Experts of a small language model.
Size: 10 layers, vocabulary 8192.
Experts: 192 experts in each of 5 layers, a shared expert of 64 neurons.
Training: a variant of SOAP for the experts, 539M tokens, 8217 steps.
Below are experts of layer 6 (counted from 0) of a mixture-of-experts language model. Rows are named router (the router's row for the expert), gate (a neuron's input weights, with its number), up (a neuron's input weights, with its number) and show model dimensions 0-95. Each number is 128 + 32 x the weight over its row's rms, rounded and kept within 0 to 255. Numbers have three digits each.
After each expert's rows: a language model's description of what the expert responds to. This comes from a sample of Wikipedia text that the model never trained on.

# expert 21
router:113102156135116108067086182161111128130133123089096144159110094143169077100131135095118107134183185135143133132114132176115151121128108113153155070077078165073082119128189142096081174125173144131061209159138095134150172076095105124128161169106152147157147075118122125142161118133080164084
gate0:186143163176138150163119107109133182136165102156141140129172112104178112164141191151118134069056129104165158129120121081147040137128126131116151151168133107103183122129083091096111099114146086127163083173038104117142177142124112104112084143169090121071161117089143097099113111099157146133
up0:197150116149144099116130091122122142118194070171097115129141136118185104142139184109117097153077117101062184161157100120124041134085118147132135157177113093072148155165106063086122102107101143120147152157073095079136175137090103104105076146161109115102126087148129094104142110085158121142
gate1:070095146096083120115161137117105140151193087112174153105122161182119109089156096177137108196131105095094076133056142078119098161164066166097127170142138153135126071111090098143085130161148126132139109121145114158111082093138125098203124190129129126123127127143139114120123091197161188116
up1:092129138092128136161125128077176090160159116137131106180160118180143143156138156123110157099160158120135169094214154135150134128057067115114100142127100154121134124120182120111164129103115075042156131155143169096165120120074126186103058126120156150090153128066099137187128132125135111190
gate2:116133136173166157154116072150144125161144176139131145110127116093172135151104175125116139126105101138084194128114106138172124087141123157184105196151097138128110087117129093093138070140116100084075148149138203180122166178128172080120095110162124130077026127187173139098125147129144147141
up2:099135126160160155143134101121163112161131166150121128123114122075164111143093146092133126129089120059076229166107099161152100083139154142188158136167123149126070124127103101118151073105097126100057207145132170141154162130128174127101086114155115171107049092150163122099116117120162169138
gate3:149107080103153154070123091134137183116181167099170127113131168125130100103165102124183112108140124125101087152043118173140087136083127113135119138138155035063131063142139104191162130145095172139149165108101098122104127103168183103132165131161138181106089113123129101103103164104156124176
up3:139114090093180120063102093124143152132173179126155137112122170099163103090161116118200094131181088140107099140063120160155121119113127141148116122129114084040125041144102129221149178135115161153121146076141112119156151106157157146130139129155177156109132122116147094106148132114145110206
gate4:099114120190141138108105048124055154144112131138150077107138090081110097115161116140086107123138111145089148155179133140128168187100209138063107068096197104154155210112105160118137128127121162150129137082135159150109115149147145097138109163145130095178112135109187109090120174094140104119
up4:158136178173122123095083141113064161139148157114120165092135141167116123165087095098162086153155103097133109110103134186168187134136184173106131097104106147143108115124133120100106156105105149170145141065161094094168160066125197156070097182101176065124113105147140100164114181110147104159
Description: Verbs and words in competition, award and event text like won, inaugural, winning, plus tournament-draw parentheses and table line breaks.

# expert 38
router:120130131186136139104106167058112127108121147069108094105134153142107089131116203130083125041146104091103166103139173072143166168112077107171167102137119115146095125121171110148137159175116114100101174117090111135105172120111113154108128178099113128139203088198166091096152163094094117112
gate1:162124143113126120180111108188098092086183178159110073132121118141110134124114168106070096156150147146114161130109121106189142127104119107128211143098088134085112178107190151147139101099105114075184121065124148174081128069131151206094113173190136095156111140163122132138131153121122132157
up1:128144083066055141198101137099112139144104127149123107126153121116163113134128105102109105054114128125123123163149117155131083122103119162162027111211144074082163097031143100104141157109164133114132102165142123120123078144128115117146123127086055107118169127105146098123144116137183153101
gate2:148148154155202186147109160071188153122116145112101149154107068059105102125096168146159100108068135103102203094120139107105148125158122132092106201119111126204102141162144123125128095157122137081142132121110098140135141185080150135052125136112150133156090132104142174125131129065130077114
up2:155108176161197127204163122144157143114099161150129104102150091160139134136093155092187168107146156132122182131167119135118107114141093110111158155139149174131170109104158133167084122075103154157146124123219144150126136157160127158128095040135056141103105079181136129138167142090181159139
gate3:181193084146096133099129063154122127155160192157146171128153120089149075111096125107192157153161147150069145104130139161080094116091121090096097162097090130100118137125174090148120067105145118158101100100128135143089190114167098149121131078139106144076067138152101079149114097069112113148
up3:091056183078162096115164162120128103120103081121131086081142136179096151125150101163079127083070095121181138151080073073132176151138115117186136099117142115170105155121108166154107137121110080080154136160137133144155053165073127155145115180141141132106168140098143194155136145161134121133
gate4:121117147169104140140145119095104148097108144052153190127077087184099124163134134116097055120194175101102139138105083129107105128076141159169145117137145184141162161068142071125116105175131106120151148125108157129090109110206173065122152098147117108112134070106099095117117066112110154109
up4:117206123158130140161162153131139080140074093087181132146139094186118173163148155095124150172073126147136119055123103130146125084084144131167112138147117162123097092159138104140137084141103088118174118128160116065130157154118115166055128067139104109094137139131105047144158125136082113200
gate5:114186105132173152154124097130134098034124140152162166100120137130068193131118115121090110167123081149146113122143118175127061101074122114116186193151171112120076115153147122108157117126110062087151173109120115097117145163084140147095142146123125109154104132099200124162074111126092090188
up5:136107137182156157061183156068159138131141112159164157118186085160159107111139056116134134097142103187155106177120124067117090131144140168161101111126063144072144132104188146134083121116111123190131072196151117147122145139117120148087162153116143145088153063088127133138105133082128103106
Description: Ordinary noun or verb stems after the, to, of, and a in prose, e.g. rest(ructuring), co(mbine), career, board, public, travel.

# expert 54
router:068171101141064132135172145145139104175128097099164085129125091128133153085135168150150093157148167064117193169168119144159097080073084157145067098091162147114171111149080148118102136127141127111162135136055144114146088143109071136145101118194121087109162177126090095087160130113129140152
gate2:018138133104150087093134114113125141098127127133167134117141115131133114182092147192100105085139091170111068128120134088104096132141117155153111125107131148086131113139136124111221104060118126163102098083110137077130166057166171132127094189203138115102150133140096128084149109124143179144
up2:071125162143171137089164169123121152119089143129159074113143097161161078137086104158080096120112105125105123130151148114180099153115126159177108119133131109114183084136132086104255133104156180127135136059163170105120102081097124106149092140189142154090164138143105136099176124125132168115
gate3:084151153139019138115118092128106160154125129078138145136050173118125086095057118160109133066097117150133182130099126190138078129099150122126105128169149148118140182094100130175137148191088109140167114142152080127117089110114112085133189121161088085137076163092140095137126117120120138108
up3:108181138128080080125162125104124152187137189075147111080122129172081109131110132126120097147139173184140209122143103094191109119113149151076123070128105112076139097159068184100124089118120127121092124158144166107093147125114136153122135140110090152075158087132199185169152124143164089127
gate4:139134076134085120156132122078101213053110053116144171109134147173187168082112160158064122129151170097188128107159113101117141164079131118156125149088149143170144176133136125177073170127135153166108079155143090213151125135100133104108105120149167135130140160155142129141108138153102112130
up4:127098168131195113084120163124185098164139188156089128154147087120063090152137086087154198096086094130102126113081143190173105104169107075109144130152119120078066076151102096083126086158119088096154130135132148092103135127171127175149103125119131082102116070111142112141119130162085130106
gate5:103167138061114057113127135110140129177095086135153126073178158081090115094082138104169131136131105125126061072185116107120069113102112120107113154160145128083088207104184124135115093115050134127129189100139097133171109043108114112103116112138137123136114157112122161098112125133151166111
up5:138146107119074079084106090107029122057137145108120122139149148083153098159080113061048133161138132092115120180099088172117140138118159134132142124116129096097112096075078122090141071153132125142150140119138135185097171135138103136155186160093152115142119113109157095076118123164115056135
gate6:156132096148123051197050117128124114140174131134135135084147083113126188139110099103076062138112111110206160179157084056167139128150080155140093112133128164064166174138087135139096149112126136127134085130123168100098137103108116108102091117158126146061095100128111102105102126120149173144
up6:079153098125111067174142127162139144154149154144119175100115112112128125109114144153120117150063099090089148109173071054150167137155166132094130097161072128060100150114083107094113084213110123130135104191157144148087105127153154122176075125142121086082109081139081070125130119143104112157
Description: Field labels in infoboxes, credits and table headers, often before colons, e.g. Original release date, Directed by, Publication place, Total, Preceded by.

# expert 19
router:162084161139138195129160143132173107068126124084127155133174142093125077127160106203174109148100128092127165176193058120108154122080168106112154122151159118098129097133120126129105114102128098156119130143134116175109143141042202104179106085105107148132113116096142148097172102126132151052
gate1:131111193154147173167093166133198118133122160130119112143139088121134143141081179186114156108104121140071090132140066119135170104096100052151125132156127128141140210136080177185110099147127142135137190123107188104171094075092138123119064100110139163153075158126112097117138113134097098135
up1:140117047104068121117142108115124163084105126142109131161111214153043162106091086104060080144111132120151167111133139144119122116106148135107133138104190060120101059129119112188169151136104146130142132125171145151109180130133133101136105097063100122123146161120102126081102101202155102144
gate2:169098159148115181135093088144098149080101141136112103101112168100098122130087157147141178200162075061148133177097093073158118160092061175111119128142202145097145144096114153138123148161094143076145086129133116116163134117163109121125128156137074093107081135149105151112193136159122073075
up2:162174136120112133143025119114120140102111112150102173123153101118140121124092148064104116166163109143171107127147142159137150127110080152114168137102130146094125097135175137181137122138120159138095135128136112102203106145167109120149076100213088072163072066134161073087131099078129150063
gate3:229106142143184090154124067155103121135149141114155155109126140156098133106156091063105149110093176131161159102150069134170138170053140093121107203103115152113101109125075096142107152158138098122134117140115164123090179166073158147100201119134172161077150138099115133105118123167122111138
up3:095124096150126093117179085164149116155148143160076107160129108137105145124136054169084095103165138087104153126159149103120132139157202118122153123211146145123126154182093200124134207133113122098115134124146078114075156125126170142079082140089109094107080144098160079137183124097174107138
gate4:106158132192149150063135142097099136139125128116075135127098122171142141139155122130214110155134078147105144102129120092094174146129059142062119158162142164193140126143159126165141071116118129124161138068136129157061121094069175096065139082097119184101154079143112129120099161091103128143
up4:115140172103121138149168177108148100166171133096092120151151114083166149106118113158102147126105143097137110003071156116104151159148214138186155135110118084114080097083126086098103124124093121142141139121103160102140106073197130126129160087136171162124136098125139089170153117191147141114
gate5:121121181098117129128094096127091133100126123141145073138060158107108106151134067122156071075153119136199148071122098151105110124147161105140143152101073080184120168133115127116176142144155100076137176131108136135070097109142184069119152129112078132076168097114178144137179163080075149132
up5:084108130156116135146152173131087141130133152128112065197102151130120147153149114126129057170118085170144128094139089160138124132130196123147134156108222132088131150064115135098126138089112088157107129108139166175094076101161188059104100117172059179086107119074144124126124110124134155140
Description: Unit symbols, unit words and the spaces that follow numerals, such as km, lb, mm, MW, sq mi, °F, also designation letters after years.

# expert 47
router:080089109102083156156149128121159117109115184104088100124092076122139151102187158149169139151104141102191169158107096118158055111104087112140072112159159147123166154074133175135083101172172113130096116152075189116111097106114092169185129095133167104102158129101101115085156094124067127135
gate1:107062135137089152134105081094153121112118104139092181153165045167163079117081171127147101148065131173174112126126108159102117134088151140121165101104099150147073100105160106094154114148157056141100059106133115099195096155164162141172163082145146101107082079149140128110145136144107148104
up1:131099142105095161121154094098029146082141081118155133130148101147115092101068125125147121089149156108118166080163183101193159070160127136091077131172084151068093115112096123147118145129122116089159109112124163141155077145171150082126154149124126118094092150142180116130177101052100089109
gate2:108126148074115197187095090130137194169133128082179045147114089116163158118109142090149139173119173157140108181115103135209176162157121174117132099133128167168136134141054130117133126155141135108115124168149143141168165109127092109111086149140141130121069122038108128123109147164160122128
up2:050100090154095124109137135106066173119125083099110085098156135117150129142166124127132150159084116161139096143070117140172122155140122111174141101163167072098168175157106167082100173151146138129128086134072168188116130178154142068080104121155176159108117134085087095075143131175090101115
gate3:117124122057146115116141095155126182135073121159079066134097154189096097188111160106110166088109153105145158094109163142135142141134085186113081121085169151118149124135079142160093183133093132137146151108071129152140118138151118115064122087191072146186067148136106142162112088083105127128
up3:186190180099134124121188151115187129119138082119124136081101092109046159128121146167202131211093152127148127140078140131136081133109116104108183138101149170150121119173107095149150141152159141151138156108099174079085142091167168124086101165116112125121142167163153135150145119130053133156
gate4:120191189137132171164160103138100054100134155083083155108129108156150137112133134099107110149166149104124185143173165111097118155087103079158171122075084096144142181098148123042121113104117084075126077167140149129138190127143139148160129122162093105091173165142136167146094155128068140131
up4:168109097131129079135196097140153144129178118105085129142157115116144133159167072131138137130124101085161125170138067181125163143188151120155194144146101125200183134129052160092089127136104074079142182164139121152128141189106124106129144093130121105055141120110178138081098097153142146124
gate5:153107130128107059093110161079121140031134134127105105083128166166096134164141182076107128148143089128114192130112163116099147104131116111152088197072131125100116102153091150091105086201166096066154098132129089106074140130110108179122142090115105143069144155159174127138144092123132106157
up5:122134090086173179174144117118157088099133092098115101122137128085149061142081099160144118146126112107119119112150181059130147078154151111123162072177139083106080134124095099144108170125091125120098159112092110206108183148186133092134121171125111077119077139076059142185105106121123137107
Description: Field labels and separators in infoboxes, tables and taxoboxes, such as Source, Species, Website, Coordinates, Note, plus table pipes and percent signs.

# expert 60
router:135068140136168138114124130130101181083189150090190143140201109118151111089172115119134125127109140108126061081158109140079140144150137183118178189105121113123103100090136108123163157110094106140116127126156063149122039109140211165133129126091138181164142092128111126116144138097193090123
gate0:109070208115076158122084174155121126135165089104070132142129122175112142141146130097133114103090070135066136132127107135114093156101122156188183211125060147138142074152150128119122105118113116134139196142144150130126146126113102138160147155083164098091173072060115174125114106139115110178
up0:181105075105165100124149103057108156167060184114180163152100094132105150100139178190089109142124143104146147097064182142141133126115123115102130132131154084145135156102182130141164086125082104154156089052093107166151144111121163148095150087115094129129103135144129104119070062135171121161
gate1:056154065144096170112077145209200184126164109059134172122097108141119113137151140105070172151129087129147129126152128104110136130158103069145220133164135113138123145106144164148120116186118111091063104104119106171137107140088108160143134155143073084142144090121133099133146109123090137107
up1:144100126044151117124202149065105062136033135165089134098162122135095150106129108155154124118112129138144077131096117137126179175112111137082126172165062100137136138167118142131150095086109143161163133120112149131093134112157170120132167062136195180116129152178137181106108150136114090147
gate2:133148121141090098141135102116134054104047145176115170078092140136126140090139096099107125138080132103114067119092102163111092060088184179131149129132121162033126152107138130110141143140135183142146082143127075091061096126132137131093124176153078151096156097100131104084130077148122139146
up2:120190085103129120133098102088091189189162074139139121118099132073128140125115089112099084147164133152078154118152095113110127104140165126126112040134155087115170128115121160114058150090151127138158142142194149162084080167134178112127108164162142190127079131134150146133161070118163108188
gate3:071132115088126158114082135118118100185155109106124050167135142088102072153075111166099118102123122172117133103108120137154136111105143123138168126159102101126138150132107169099185092111187183124145146118124166125068181119162138090137152158116095139095136113075142230123152039138114169107
up3:131099084053144089112040135125114124165155113143121057153111094095113107158114103117095127091084150133059097202132179148156125131196144130143136136150107094130079135114117134119187132116125170145136142126181123088060092123117115172091092168119071169122111146145150169141119089110141150076
gate4:130126144170120108171140170101134138093151120138086137123170154123094034125158122036101135142173141097182169089134170115160102132053132164116143122064189156130112152135102074119091070160109130147167147151126098132124195076126137115131145103132081088097115106091126137168155158145175147126
up4:123123109063115131067116138131130155124134127093169094108096077166107156162094141221167116068066092154097147110123091117117108136158074125156111118191071127167191094139129125186145126089153100089105122139148128140167078133099126107106074124096178140137118204162129156131123087106093132134
Description: Standalone space tokens between two words or after punctuation, e.g. art collector, copper ore, hermit crab, Dave Desmond - trombone.